{"n_layer": 8, "d_model": 384, "n_experts": 32, "experts_per_token": 1, "d_expert": 576, "d_shared_expert": 0, "activation": "relu", "moe_layers": [1, 3, 5, 7], "router_score": "sigmoid", "normalize_top_k": false, "routed_scale": 2.0, "balance_loss": 0.00117, "balance_bias": true, "init_std_router": 0.0323, "lr_router": 0.00044, "vocab_size": 26779, "norm": "layernorm", "norm_eps": 1e-05, "tie_embeddings": false, "optimizer": "soap_variant", "lr": 0.00716, "grad_clip": 2.0, "batch_tokens": 131072, "seq_len": 512, "train_tokens": 1120000000, "steps": 8545, "dataset": "wikipedia_en"}
Below are experts of layer 3 (counted from 0) of a mixture-of-experts language model. Rows are named router (the router's row for the expert), up (a neuron's input weights, with its number) and show model dimensions 0-127. Each number is 200 + 20 x the weight over its row's rms, rounded and kept within 0 to 999.
Before each expert's rows: "comes after" lists some tokens at least twice as common just before its tokens as in all text. This comes from a sample of Wikipedia text that the model never trained on. Tokens count by the router's weight.

# expert 11
comes after: " |", " ", "|", ";", ":", "%;"
router,227,228,217,184,207,225,171,189,237,170,208,212,223,200,182,224,171,228,254,203,199,200,221,208,203,208,180,220,188,229,204,186,192,235,182,194,209,172,206,199,177,205,188,179,189,218,208,154,224,212,192,190,193,226,213,209,205,222,186,218,168,206,202,195,194,222,208,180,212,171,198,190,194,209,222,223,195,190,178,220,212,235,187,191,172,230,208,221,208,226,241,197,208,204,177,212,203,211,194,165,223,217,236,175,221,178,219,218,168,195,228,222,169,173,152,215,197,222,204,201,191,211,192,204,173,187,233,179
up11,205,193,208,203,227,197,212,167,186,192,224,198,255,187,186,200,216,223,213,215,207,211,203,194,190,198,225,188,203,226,176,165,229,176,229,222,201,200,195,191,189,249,196,199,209,190,210,228,225,162,193,183,205,194,180,182,178,216,193,163,208,205,156,203,216,199,190,172,200,213,200,213,201,236,171,209,183,195,191,187,196,162,172,226,187,175,181,198,222,173,180,195,181,184,176,172,208,183,175,220,232,205,213,209,197,216,175,199,217,188,172,219,214,208,229,219,205,189,223,174,209,164,197,211,192,190,212,228
up12,172,167,212,202,208,265,169,223,188,185,203,215,221,208,166,214,221,201,232,189,197,184,217,208,224,208,195,181,179,196,211,222,201,193,180,184,208,210,248,227,194,186,244,253,195,236,189,187,184,209,177,177,182,176,217,148,190,203,199,226,174,205,205,204,179,204,237,200,242,231,215,202,199,216,200,225,209,187,193,196,200,169,184,210,219,172,174,197,193,187,220,206,191,219,219,202,175,211,229,189,180,195,201,182,216,188,244,207,199,215,165,197,185,199,240,188,194,219,216,170,229,222,224,206,203,180,218,194
up13,219,213,179,222,208,221,165,220,196,211,173,256,190,221,199,186,187,183,225,165,208,201,180,197,184,205,162,192,154,221,213,185,170,203,190,186,221,178,222,226,185,194,199,180,183,191,194,201,229,193,208,211,221,196,180,186,220,220,200,203,178,197,208,185,211,207,183,199,173,185,163,239,210,207,182,167,181,209,191,199,194,210,210,223,178,200,233,184,214,205,192,199,200,170,179,196,190,201,182,240,207,222,234,202,187,199,191,209,195,201,135,196,223,202,195,217,200,229,192,209,221,173,177,229,215,173,173,197
up14,248,174,208,218,214,178,212,247,187,177,244,211,182,181,199,209,200,210,225,164,180,179,202,189,182,192,221,229,208,216,176,186,217,198,205,203,197,186,221,208,229,190,175,201,228,205,158,178,193,178,193,197,192,203,186,161,173,188,198,212,212,210,239,209,191,227,151,175,191,197,208,217,225,199,219,228,213,204,167,195,193,211,200,181,206,216,214,173,210,211,204,187,181,214,226,194,197,194,185,193,190,184,187,224,197,211,196,207,167,178,214,196,177,243,196,196,219,206,249,205,191,211,196,214,197,257,174,196
up15,163,198,207,192,198,211,209,227,212,204,189,163,180,208,194,194,152,175,168,248,188,195,186,179,201,228,179,183,200,212,229,192,202,221,182,186,147,179,207,190,215,228,189,209,224,214,178,190,200,183,195,195,210,173,224,186,230,164,186,189,215,196,202,185,216,208,211,160,179,200,187,183,211,199,185,219,162,213,194,196,219,197,185,192,212,186,199,229,170,193,188,215,190,226,214,192,205,210,201,169,207,190,244,176,187,204,176,163,200,190,252,174,217,217,185,239,190,186,197,205,218,199,228,179,205,213,202,196
up16,244,198,177,170,205,199,169,232,190,212,192,175,188,239,181,221,201,219,224,175,184,208,188,204,183,207,209,223,196,205,200,149,211,189,159,181,202,172,192,160,201,195,166,164,175,249,205,196,205,210,209,213,232,204,188,207,193,190,202,187,199,188,159,185,197,213,200,254,232,178,221,204,171,191,204,198,189,195,189,199,211,232,229,220,195,206,205,183,190,230,207,197,219,177,171,239,224,200,199,206,201,196,117,205,253,184,168,193,200,188,180,221,202,225,206,191,194,186,192,204,185,191,220,236,224,216,183,219
up17,190,181,148,206,186,207,198,196,198,181,191,178,203,213,183,171,199,162,230,227,162,178,208,199,197,201,209,216,211,208,223,151,211,232,171,195,216,195,185,195,223,226,193,181,202,172,194,222,229,228,192,227,165,188,206,226,177,202,199,182,221,183,176,232,203,194,208,200,167,208,212,210,184,214,198,191,199,220,210,214,183,211,193,200,218,184,247,241,206,203,198,184,195,189,188,219,212,216,173,204,186,205,225,244,231,213,202,218,211,215,218,225,202,241,229,210,179,193,181,186,178,229,179,220,194,193,227,232
up18,194,225,195,203,233,203,213,172,198,191,177,171,181,199,173,197,194,188,177,221,212,190,183,198,208,174,217,225,205,186,212,168,204,227,175,247,222,203,201,214,226,198,212,214,186,200,222,218,248,192,201,200,189,203,221,159,188,218,162,197,185,192,168,210,222,199,199,194,199,161,221,208,182,176,222,189,242,185,172,231,175,208,209,195,174,207,174,219,209,154,241,203,208,194,162,160,176,184,191,202,179,213,179,201,203,173,202,225,212,222,207,228,193,212,189,229,216,197,196,195,216,214,202,249,213,215,190,178
up19,203,205,158,224,177,185,219,198,234,232,195,234,164,208,203,205,197,197,199,219,204,211,187,205,193,193,202,185,179,221,193,234,210,202,171,189,192,227,208,197,163,160,181,212,194,194,211,227,208,177,228,235,230,180,162,177,194,170,162,234,183,225,196,200,194,173,185,209,188,232,211,199,210,209,183,238,181,149,194,215,230,202,216,196,173,191,212,197,202,129,238,192,188,195,204,199,164,220,178,222,186,198,203,171,200,190,217,235,199,174,257,205,202,229,220,209,211,182,197,208,186,194,211,220,208,153,189,223
up20,215,174,148,188,219,243,172,173,195,182,165,203,182,205,200,243,198,212,207,202,162,204,200,201,197,175,186,217,211,171,209,210,205,209,151,217,193,236,192,195,215,196,226,204,211,201,195,200,225,202,224,241,205,198,222,163,196,187,178,211,189,188,208,224,192,196,197,198,202,259,174,198,163,210,239,160,212,180,198,188,221,210,198,213,233,182,181,193,226,164,199,184,189,188,203,194,204,202,195,172,218,197,195,202,227,196,202,186,237,186,181,208,178,211,190,233,187,171,200,178,190,186,192,198,193,214,207,176
up21,162,202,187,188,234,188,167,193,179,174,196,237,190,222,185,196,190,217,212,209,229,213,225,252,222,203,208,202,204,214,232,183,235,221,189,173,226,224,191,196,220,177,186,190,200,203,194,194,178,225,199,212,240,235,177,203,215,195,213,179,206,212,208,209,205,192,217,184,230,196,216,219,183,157,179,192,196,193,161,194,204,218,228,185,192,183,199,210,208,176,213,227,227,219,225,199,176,216,220,211,234,196,211,212,210,151,174,183,167,215,183,205,250,217,222,238,210,191,201,227,194,212,177,190,188,179,192,201
up22,156,182,215,208,196,194,210,211,193,188,176,194,236,194,194,237,187,168,159,206,241,183,189,171,198,158,210,177,224,221,167,176,206,189,179,170,214,190,178,204,205,187,197,201,155,184,172,195,209,197,200,244,178,160,237,176,184,157,170,186,216,233,234,189,199,192,226,184,190,221,228,200,160,199,226,211,202,199,205,204,208,217,199,197,207,181,177,201,208,220,228,236,205,198,215,179,206,199,197,186,195,232,195,221,193,209,224,191,184,190,236,163,226,173,238,186,189,212,198,203,222,208,189,183,183,219,199,170
up23,201,194,180,200,213,209,185,211,207,215,206,203,224,186,201,229,185,191,211,179,180,157,191,183,209,207,218,200,216,211,179,167,179,216,190,181,187,183,193,209,218,201,194,201,202,187,184,225,226,182,178,178,185,230,191,216,178,209,176,217,192,188,189,177,215,176,218,219,207,221,216,216,240,207,217,203,234,219,200,234,214,185,190,201,198,184,225,168,233,209,185,199,234,205,180,162,212,208,205,226,209,199,209,201,205,174,194,196,195,201,259,223,186,221,220,191,178,220,182,208,212,187,210,182,202,225,220,124
up24,217,189,189,223,185,205,215,181,195,197,170,251,192,187,206,166,214,198,202,157,190,213,213,199,206,197,198,198,231,196,216,211,199,196,204,188,207,231,178,218,231,206,194,239,194,182,212,203,172,204,182,230,193,180,249,220,230,176,234,205,206,214,232,191,174,179,164,216,201,179,181,199,202,218,204,203,187,192,154,197,218,211,218,213,223,171,200,216,181,150,233,193,159,200,175,215,230,232,189,188,197,204,203,227,213,190,189,211,197,212,196,210,192,222,181,199,204,190,220,213,250,183,185,230,222,202,205,204
up25,195,175,199,214,181,209,211,182,213,185,196,199,184,208,228,229,212,216,216,220,152,208,186,183,166,160,174,213,218,218,216,230,192,196,170,194,231,207,189,192,183,200,239,190,188,198,200,258,230,168,196,206,225,225,186,211,211,192,186,233,201,234,177,188,188,210,217,180,198,162,197,220,235,227,196,173,186,199,187,200,190,185,199,185,220,174,228,205,188,216,213,163,171,224,246,195,157,166,204,205,200,195,188,176,174,211,174,209,221,194,177,182,189,214,181,183,241,194,246,222,168,176,172,201,205,230,198,205
up26,232,204,199,241,194,217,193,201,206,214,184,209,196,210,224,191,167,206,192,176,217,198,215,199,196,209,204,188,200,186,212,194,217,232,210,175,214,208,220,200,211,254,218,180,209,181,222,175,246,194,203,158,164,207,193,162,201,239,194,209,194,189,222,224,190,206,201,213,185,205,204,186,174,220,225,198,231,188,198,211,223,194,219,187,184,233,167,212,187,196,195,201,186,201,222,202,223,224,220,181,201,206,200,245,220,210,198,187,188,236,188,205,181,222,183,187,201,191,209,184,238,202,185,181,176,226,201,200
up27,191,235,180,240,219,200,178,201,211,235,219,188,248,187,182,221,199,215,201,201,201,206,201,213,169,226,165,207,182,187,216,205,227,219,199,204,188,163,207,206,232,187,170,178,204,218,233,212,193,199,204,185,189,237,220,191,199,197,153,173,224,203,211,216,143,229,268,223,220,183,192,217,195,203,179,223,198,190,207,194,201,185,194,201,214,211,185,204,181,217,196,176,203,178,204,214,218,197,193,177,239,205,215,200,205,179,177,188,176,219,235,200,210,196,199,198,190,187,175,227,193,185,199,193,193,220,188,220
up28,187,157,192,206,206,213,213,191,211,171,211,193,177,233,210,223,198,191,196,178,204,206,181,199,209,193,156,205,209,208,214,197,229,198,232,224,229,212,222,242,195,185,212,182,216,196,162,179,200,212,174,169,200,190,208,173,178,206,197,204,181,180,238,162,211,228,214,166,182,196,220,251,191,230,191,176,189,216,189,195,173,191,193,215,179,198,230,194,205,215,172,216,182,236,198,149,202,221,241,230,201,172,219,170,212,168,193,180,191,236,180,182,206,210,191,194,206,208,193,184,216,188,205,203,185,188,212,190
up29,189,220,218,198,204,200,247,165,233,204,192,221,222,200,224,191,224,221,243,217,183,209,181,188,193,178,186,215,186,169,219,179,207,224,223,181,176,206,186,224,206,185,231,190,183,213,192,185,148,214,186,181,205,169,185,186,182,222,199,168,189,234,215,212,188,189,197,221,219,226,190,196,160,192,215,190,214,189,220,176,191,208,189,188,223,222,186,162,205,191,196,207,188,198,166,205,218,234,192,209,197,203,244,189,194,177,180,201,192,191,203,217,178,197,242,186,206,169,211,201,199,194,185,207,221,215,234,168
up30,208,206,195,223,242,220,167,220,181,169,210,139,188,196,231,187,218,226,190,205,235,179,246,191,233,200,212,197,196,216,224,189,223,220,197,226,187,216,201,215,188,182,178,180,190,170,235,198,175,228,213,193,189,170,186,213,246,237,179,203,212,160,181,191,194,197,181,221,174,204,193,224,157,180,190,196,229,195,183,216,190,168,194,195,220,199,217,207,234,178,194,212,188,202,217,204,187,188,193,188,213,205,205,205,190,193,207,218,183,172,204,195,194,194,188,225,172,209,203,184,213,234,183,207,198,186,184,200
up31,228,189,214,202,193,187,221,201,187,228,210,217,221,209,212,224,212,230,237,210,187,218,209,221,228,201,232,170,217,187,237,226,152,188,218,202,202,194,184,224,161,178,192,188,210,185,182,207,176,182,211,218,171,181,196,192,212,183,190,198,207,209,149,198,206,185,228,230,200,245,206,189,191,219,202,185,218,208,214,217,229,221,205,187,185,163,225,213,237,188,206,224,191,201,187,230,196,255,205,212,212,215,166,196,213,200,219,198,191,200,203,207,179,154,212,207,196,201,166,196,199,217,193,203,198,202,170,208
up32,166,184,190,190,218,203,212,201,203,213,197,225,227,200,206,196,241,187,189,199,172,176,170,192,194,209,214,183,199,232,225,200,191,219,216,191,192,203,169,216,182,220,212,225,220,204,210,215,207,218,222,193,208,183,213,222,192,162,205,215,241,210,222,233,199,173,203,198,221,167,187,235,168,187,201,235,231,167,182,191,214,191,158,244,184,203,178,205,240,205,170,207,238,215,218,209,199,199,180,212,203,224,195,214,228,164,227,177,203,188,226,209,202,210,217,206,194,202,204,196,141,231,204,216,190,205,193,202
up33,177,169,214,167,196,187,191,223,201,209,238,194,218,210,234,205,209,170,242,221,214,213,208,181,200,188,192,207,191,209,163,210,179,172,185,156,177,232,237,187,175,164,186,202,202,221,206,184,197,190,185,208,185,202,209,206,224,200,244,217,195,199,217,229,210,229,251,198,199,222,215,208,210,195,204,214,173,176,210,234,185,237,205,181,208,244,193,209,220,200,183,205,193,174,205,205,210,177,245,205,203,172,176,195,199,195,177,203,191,227,189,194,220,181,195,231,204,189,254,205,180,184,204,190,199,228,234,199
up34,199,216,182,197,202,207,184,206,213,199,215,238,239,213,206,179,209,209,207,216,164,232,193,183,222,204,187,214,175,161,204,228,217,183,216,181,199,202,183,176,180,241,193,179,214,239,204,214,203,180,248,218,194,220,222,174,194,153,205,199,209,226,204,208,181,170,209,205,198,223,200,167,209,150,228,178,216,211,201,206,239,203,207,199,202,186,205,242,196,182,192,212,200,179,212,192,198,203,192,197,181,213,153,219,185,226,233,192,185,181,234,235,178,210,202,188,235,194,193,158,211,216,192,198,219,206,214,174
up35,242,219,228,209,203,209,219,181,184,166,180,208,168,224,210,218,175,169,218,182,209,144,173,251,230,218,213,179,199,188,175,206,170,209,224,187,208,191,225,226,187,182,182,185,198,171,210,212,246,214,211,232,191,193,174,200,188,202,187,209,199,179,212,208,174,186,191,186,218,234,205,185,192,172,217,169,186,193,188,240,226,220,196,186,179,220,209,198,214,205,187,200,194,189,189,175,185,209,166,224,216,208,184,214,238,173,220,176,226,184,228,205,197,185,208,205,225,224,212,172,203,152,173,218,172,210,216,205
up36,202,179,182,206,223,234,199,221,193,216,159,211,195,194,212,208,169,212,190,191,176,164,202,211,200,206,166,160,208,178,213,204,223,183,180,222,190,217,181,219,197,191,234,185,210,193,160,196,208,187,209,183,223,198,218,179,170,211,217,182,164,206,177,191,213,226,202,232,198,158,201,250,203,194,238,210,225,201,198,209,159,209,213,173,212,227,184,238,202,202,188,245,206,236,224,188,177,173,221,180,167,205,212,242,181,195,202,191,250,204,224,224,187,243,197,195,184,183,212,206,198,209,189,219,166,182,192,166
up37,217,171,242,212,220,176,234,226,187,212,181,180,215,168,216,182,218,217,213,171,205,249,152,200,193,229,171,197,193,229,211,192,180,179,202,195,230,193,182,215,186,189,204,203,185,191,185,188,173,196,194,202,178,202,219,196,182,176,194,205,198,207,208,212,216,219,238,177,198,191,172,197,225,189,188,229,214,228,199,174,221,202,203,168,217,190,194,178,178,222,205,216,195,178,198,185,182,214,208,185,189,165,218,202,213,188,191,195,182,203,175,173,210,179,202,192,224,217,200,210,217,216,249,223,197,198,183,195
up38,208,202,195,189,190,171,211,205,184,231,199,203,201,199,216,221,167,216,200,232,209,198,210,196,221,235,213,188,193,197,174,188,222,214,201,182,190,199,181,193,190,212,204,217,188,210,210,186,191,203,187,215,205,222,254,221,196,195,226,200,236,174,188,210,202,204,192,217,222,219,192,193,184,204,230,242,161,223,194,196,189,201,186,190,200,247,189,242,209,218,193,201,197,221,177,215,194,184,233,243,237,195,214,197,232,203,198,174,190,177,200,190,207,220,162,239,225,144,203,207,161,203,209,203,187,182,229,209
up39,156,173,222,171,203,227,193,225,221,186,192,210,185,210,189,235,183,214,181,218,187,166,171,199,204,233,198,193,236,177,219,221,153,225,180,164,184,235,198,188,210,245,238,196,184,203,206,198,225,202,189,201,213,213,200,177,209,199,191,223,165,189,218,203,206,186,197,218,199,210,197,183,208,192,205,213,209,203,189,228,159,222,210,215,195,220,176,193,202,204,187,199,218,174,204,184,228,201,202,204,190,242,206,169,207,204,188,207,198,201,198,169,174,195,223,214,228,201,169,165,193,203,193,212,165,161,219,205
up40,186,226,185,195,190,218,202,212,181,216,244,218,214,218,218,194,219,222,207,225,200,199,203,188,209,201,231,218,216,182,212,214,183,223,190,214,232,172,180,209,199,208,212,213,211,207,248,189,221,166,193,210,194,207,192,243,225,224,214,199,214,187,190,217,220,203,213,168,196,215,185,211,197,178,230,218,210,218,210,160,193,177,222,236,207,217,185,186,215,181,184,215,201,216,172,203,197,166,209,202,229,199,208,197,206,211,192,211,221,206,218,171,169,176,193,207,207,218,159,204,174,196,208,181,217,195,218,201
up41,225,189,221,206,210,218,160,218,199,174,206,169,186,210,183,228,185,173,216,201,187,192,200,174,203,215,189,205,185,240,201,220,159,214,212,208,192,194,225,226,226,202,177,208,224,199,191,194,200,197,207,212,216,184,209,170,188,227,169,191,169,198,226,183,242,201,190,183,192,193,207,231,189,184,176,179,199,223,151,177,216,250,205,211,189,221,215,220,188,224,227,220,204,195,192,199,187,232,192,195,199,219,179,227,237,169,192,196,193,193,196,182,181,204,180,210,196,194,199,212,205,165,187,220,200,223,198,203
up42,231,229,230,198,209,179,206,204,236,231,176,208,245,175,170,222,172,225,207,211,206,210,205,209,176,189,194,228,188,179,180,244,202,218,225,184,175,212,232,226,196,209,180,193,240,214,215,214,230,196,174,186,202,164,176,212,214,182,240,250,194,201,160,183,188,189,200,227,191,233,200,200,179,183,199,200,196,210,179,184,197,172,200,183,188,200,148,163,180,220,184,200,206,202,202,188,204,217,196,208,207,189,193,196,209,196,181,234,226,197,245,217,216,159,191,211,233,202,183,210,203,190,230,213,202,187,212,201
up43,221,184,194,207,214,173,219,189,223,195,241,203,172,202,212,159,207,192,232,208,206,173,191,175,199,189,172,201,211,120,203,199,219,208,198,209,207,176,151,204,222,223,242,178,237,242,185,172,195,202,194,210,186,196,180,211,199,194,174,202,217,194,199,186,175,231,205,191,205,194,203,193,213,193,233,191,216,204,211,198,241,240,214,214,194,185,218,234,187,189,188,221,216,155,209,224,206,223,201,215,138,184,169,186,189,200,212,192,203,195,228,213,210,198,180,194,198,194,205,203,217,169,240,218,166,220,162,203
up44,218,177,228,219,203,190,196,217,206,197,216,221,248,184,170,209,179,202,220,204,191,195,193,171,191,195,201,201,190,204,198,207,181,198,197,197,217,193,198,246,198,176,177,196,215,209,213,201,215,192,217,181,179,203,211,180,215,257,204,175,206,224,191,215,224,220,186,250,219,181,195,213,203,199,192,173,192,194,181,196,229,215,174,215,193,247,244,221,218,204,231,259,177,178,206,216,201,191,195,226,193,188,202,194,228,193,240,218,185,221,218,190,174,229,210,220,236,196,204,194,191,215,186,213,188,190,168,200
up45,214,202,207,210,195,208,198,223,200,189,178,224,219,167,180,211,214,193,172,179,193,188,167,224,227,197,202,197,228,192,179,193,180,231,207,221,147,192,252,174,185,195,241,226,197,201,218,194,215,196,218,159,198,242,236,183,186,164,218,200,177,182,230,185,185,198,202,184,207,195,151,179,173,209,212,215,210,172,202,187,200,237,221,183,182,234,205,175,182,230,209,240,200,226,225,222,222,217,224,214,207,196,212,224,204,201,197,180,214,218,213,187,216,186,190,222,196,179,207,212,203,187,182,174,208,207,181,179
up46,196,222,223,208,212,178,201,208,195,214,232,209,232,184,209,208,202,192,204,238,243,175,201,214,231,194,213,182,230,192,241,238,182,217,209,195,180,198,214,169,189,184,174,181,177,206,184,216,202,209,180,206,201,201,192,207,188,201,227,219,164,196,210,213,189,201,180,215,180,176,225,213,242,172,207,225,190,149,189,212,179,186,170,201,225,182,169,183,229,221,203,191,227,214,224,224,227,180,183,191,169,208,182,219,215,150,193,174,144,219,214,198,193,179,200,209,219,210,212,193,235,219,157,222,178,206,203,180
up47,183,211,188,182,203,181,182,208,194,206,207,196,214,169,185,217,190,181,187,175,200,179,228,186,208,195,186,232,245,168,187,202,200,167,202,197,210,193,166,185,192,226,220,197,233,249,213,234,215,220,220,227,195,197,158,212,178,198,230,200,196,166,172,193,184,173,225,214,188,209,201,213,213,262,229,217,205,162,199,203,208,212,179,201,221,209,200,204,186,223,163,209,178,185,224,226,176,228,194,155,209,220,182,216,203,215,167,218,194,222,192,218,201,197,188,175,179,196,202,224,183,216,249,166,186,230,161,209
up48,180,207,196,195,208,221,198,168,194,232,180,188,198,212,185,198,217,203,228,229,196,203,189,180,195,227,196,222,196,213,177,234,206,214,174,183,223,214,206,224,192,212,207,180,197,189,234,208,229,168,185,210,180,229,197,212,203,195,198,200,204,220,185,235,184,224,161,200,209,203,184,223,231,209,197,219,200,207,171,208,180,185,203,182,220,164,190,207,198,222,172,208,190,191,221,215,175,196,182,192,198,213,162,161,194,185,166,207,212,194,198,193,187,201,209,208,191,234,217,196,196,179,215,204,216,187,184,177
up49,210,189,211,161,164,213,192,200,195,261,203,212,213,201,203,213,184,196,216,213,204,196,207,206,173,181,205,217,195,200,234,229,215,169,195,204,176,232,222,197,192,191,193,192,170,229,194,197,198,183,223,197,211,169,211,196,183,219,181,167,215,205,193,212,194,206,194,240,248,219,213,183,217,211,238,219,196,206,174,217,226,225,195,182,189,137,195,208,186,194,194,169,189,216,201,201,189,197,201,179,212,207,219,194,225,156,218,186,197,217,230,198,197,203,217,184,215,209,230,185,213,214,211,190,209,192,187,186
up50,179,194,169,211,240,194,219,191,195,202,218,233,197,178,173,206,236,198,177,198,188,202,211,205,216,217,232,186,157,206,212,189,157,188,196,181,211,178,194,179,177,197,191,174,229,175,225,212,210,211,192,192,190,223,185,163,213,235,206,213,205,224,199,192,234,192,211,179,228,199,173,200,167,222,201,217,197,200,214,218,216,199,237,219,229,186,157,191,201,228,211,175,172,209,202,209,198,163,189,220,212,213,215,216,188,158,189,212,184,223,193,219,212,213,206,245,215,216,239,207,211,168,210,187,222,169,208,192
up51,226,222,193,194,223,210,194,201,217,203,195,173,201,177,191,210,152,210,214,222,202,210,225,207,212,211,187,210,215,195,187,227,195,216,188,190,190,189,196,203,172,181,164,160,214,204,246,234,206,203,207,148,190,235,192,191,208,202,182,207,196,221,202,193,199,226,199,177,179,236,191,172,204,232,200,220,170,175,213,212,235,193,230,220,194,211,201,209,195,164,180,168,225,218,165,220,226,208,201,237,221,173,158,205,206,191,201,222,218,208,216,235,203,176,183,181,187,214,193,190,212,170,202,211,163,191,190,183
up52,185,210,202,179,221,182,180,168,189,207,166,217,186,213,223,176,210,184,206,192,189,188,233,194,229,169,206,177,220,195,198,235,177,206,207,178,187,212,196,183,213,173,207,182,208,223,238,209,202,194,173,198,208,202,205,198,174,135,249,198,239,202,215,204,195,165,234,219,204,235,189,204,217,187,180,190,234,183,197,175,229,157,183,212,194,203,192,220,174,203,267,217,201,226,173,197,177,222,227,244,174,225,210,195,182,201,177,215,203,223,231,189,178,190,192,211,216,211,174,213,200,166,201,184,204,183,190,232
up53,196,202,173,172,175,206,201,167,190,193,212,194,253,187,193,205,193,225,189,220,199,224,209,192,205,207,208,174,215,191,223,204,198,193,221,194,194,176,187,179,193,176,222,179,202,213,199,223,198,166,231,188,207,224,186,166,199,174,180,233,205,227,189,205,182,207,201,251,219,175,235,197,200,188,193,187,175,197,205,243,178,226,187,179,220,170,197,228,221,189,194,210,179,215,168,191,180,197,197,182,181,211,178,220,194,232,200,174,187,237,212,160,179,184,219,190,258,180,169,152,211,222,204,201,223,201,195,174
up54,186,208,166,196,188,186,209,212,206,207,170,220,177,213,204,177,224,163,188,185,172,181,201,201,186,200,227,176,143,225,229,211,181,201,194,199,233,164,236,190,169,237,215,181,206,214,207,163,197,207,178,192,201,196,196,250,166,212,200,189,203,214,198,208,213,173,214,198,199,213,177,221,199,203,213,218,170,184,196,247,193,205,203,171,185,174,215,194,197,189,204,197,169,196,221,209,232,186,200,170,205,170,225,213,189,195,190,209,178,208,167,195,203,222,187,176,250,194,236,226,196,219,237,186,165,235,209,224
up55,177,209,205,204,240,165,162,180,235,226,189,233,235,202,191,168,201,195,203,194,208,189,198,222,206,202,197,184,201,197,188,232,183,182,193,223,221,194,220,196,193,222,196,207,194,236,216,218,214,162,207,206,223,227,205,187,180,193,200,186,201,221,204,186,172,203,176,227,213,154,202,204,205,200,216,163,213,208,178,202,177,186,213,206,174,197,193,208,235,210,151,208,200,179,200,222,203,171,197,234,182,188,216,220,187,208,214,196,214,204,185,221,204,214,199,169,205,190,185,202,196,222,196,202,216,234,196,231
up56,176,174,170,203,250,203,161,205,203,201,185,195,218,191,161,175,203,179,209,175,178,227,191,162,208,194,231,217,207,207,184,206,220,196,222,205,209,232,198,213,174,222,234,205,187,205,205,236,211,191,224,177,180,211,227,223,185,220,222,222,199,215,213,211,193,206,213,217,199,201,193,215,208,219,189,189,198,179,182,218,196,228,211,219,175,223,197,211,143,230,219,214,183,218,220,182,166,184,219,195,181,191,189,244,229,213,197,209,197,240,189,203,202,168,226,200,210,184,196,216,162,203,221,191,194,215,209,189
up57,194,215,194,203,206,243,198,189,219,189,225,182,236,201,222,212,186,183,192,200,163,192,223,207,194,214,189,201,210,201,209,201,210,191,184,213,224,210,202,206,205,165,164,211,182,220,203,187,164,179,206,208,210,192,186,200,156,198,223,230,165,227,230,189,246,210,175,222,175,224,210,220,219,225,233,195,200,177,180,201,206,183,194,218,184,221,179,218,203,204,172,238,205,196,228,190,190,213,187,205,220,211,184,178,204,145,192,213,201,168,229,187,241,190,207,212,183,211,208,180,168,211,195,187,231,152,211,195
up58,241,204,209,242,197,207,221,203,164,179,183,211,188,172,196,192,212,219,200,218,231,212,188,202,179,182,198,190,209,190,218,172,203,193,213,193,173,190,219,205,236,226,227,197,223,230,184,221,190,223,208,185,223,207,196,192,208,222,191,206,171,241,171,187,193,195,202,203,186,207,203,197,193,201,208,188,214,212,237,197,178,217,217,227,214,195,183,231,212,185,220,172,168,184,234,230,238,216,195,189,204,232,203,182,205,177,212,214,220,198,204,205,225,229,195,207,160,147,202,208,198,208,204,225,223,185,237,189
up59,192,210,208,176,205,236,210,211,227,215,211,172,216,205,191,175,210,205,197,200,170,153,226,196,198,215,190,215,208,207,205,182,227,205,161,212,203,180,190,213,169,192,181,204,181,240,208,179,216,203,161,196,209,215,229,200,189,188,165,215,186,229,210,161,192,198,202,215,199,213,159,186,175,203,185,204,231,191,200,204,183,189,234,181,164,229,218,214,224,150,190,214,218,199,185,208,183,209,257,143,230,190,204,216,213,189,208,186,222,189,208,180,193,194,189,190,196,183,200,208,198,193,204,202,218,190,247,192
up60,190,173,172,166,195,196,185,196,216,194,206,213,204,199,208,235,232,212,178,200,209,211,196,206,199,131,188,216,224,189,230,200,180,201,175,189,195,175,185,211,211,200,213,184,206,232,221,170,204,196,205,198,188,212,211,198,182,211,172,203,174,205,177,196,230,196,191,198,197,189,224,215,204,186,207,188,180,197,208,231,191,210,219,212,196,229,244,197,229,194,217,199,212,207,153,197,229,200,203,176,212,196,192,206,176,217,216,131,203,187,203,156,178,202,206,209,222,216,180,193,196,240,220,197,206,189,223,198
up61,174,210,168,177,176,227,193,190,187,222,203,218,201,216,189,229,211,162,218,186,194,204,224,211,186,189,184,241,205,237,203,201,211,172,181,216,171,211,215,217,224,218,215,212,208,201,193,193,204,236,205,186,182,216,218,203,212,209,186,208,195,170,187,242,192,152,214,187,211,192,228,204,187,220,211,209,215,169,187,235,231,224,215,185,186,199,174,162,231,203,165,184,180,180,220,213,231,203,214,211,162,173,218,200,222,182,226,203,168,207,243,198,190,179,201,219,224,179,186,221,199,162,216,202,201,167,198,179
up62,217,198,203,210,197,188,192,200,204,252,190,189,177,218,163,249,196,200,224,238,202,178,191,180,173,213,189,198,177,195,196,158,200,168,201,182,223,187,228,211,222,214,198,181,226,198,228,193,214,175,200,178,203,190,157,174,223,188,219,218,164,238,184,211,191,221,223,212,232,216,194,206,177,204,203,188,203,195,183,185,201,183,159,222,170,206,170,197,162,224,185,200,224,223,210,191,216,145,196,229,178,200,189,188,182,227,223,239,196,189,167,168,178,187,236,212,193,198,219,202,226,231,189,187,155,227,176,186
up63,217,197,254,173,181,262,213,185,192,180,218,222,173,201,192,190,205,223,198,196,194,214,192,199,176,235,189,207,219,194,234,247,200,236,204,188,228,227,151,188,230,195,198,228,193,183,206,185,211,198,202,208,183,205,266,210,235,214,200,211,180,171,222,205,164,198,218,177,225,184,229,210,197,191,193,203,195,198,202,228,232,178,200,217,203,200,187,209,214,228,203,199,197,222,191,207,218,216,199,166,197,187,189,217,212,213,172,222,174,181,162,216,193,202,204,171,179,193,215,175,189,206,172,211,228,163,210,202
up64,204,213,183,208,184,236,185,158,196,217,199,207,253,194,201,206,162,221,172,202,190,194,154,164,196,194,213,205,251,184,183,148,177,184,206,197,206,171,235,212,213,190,239,200,220,175,225,204,191,236,183,211,210,207,214,195,198,202,185,205,181,165,182,199,205,245,206,183,174,182,183,221,162,186,179,173,188,209,221,216,187,231,206,223,213,176,210,209,204,190,237,198,199,222,186,230,182,191,186,204,198,204,197,217,213,171,202,195,217,204,190,160,194,217,200,178,218,191,205,204,171,230,208,201,193,231,200,223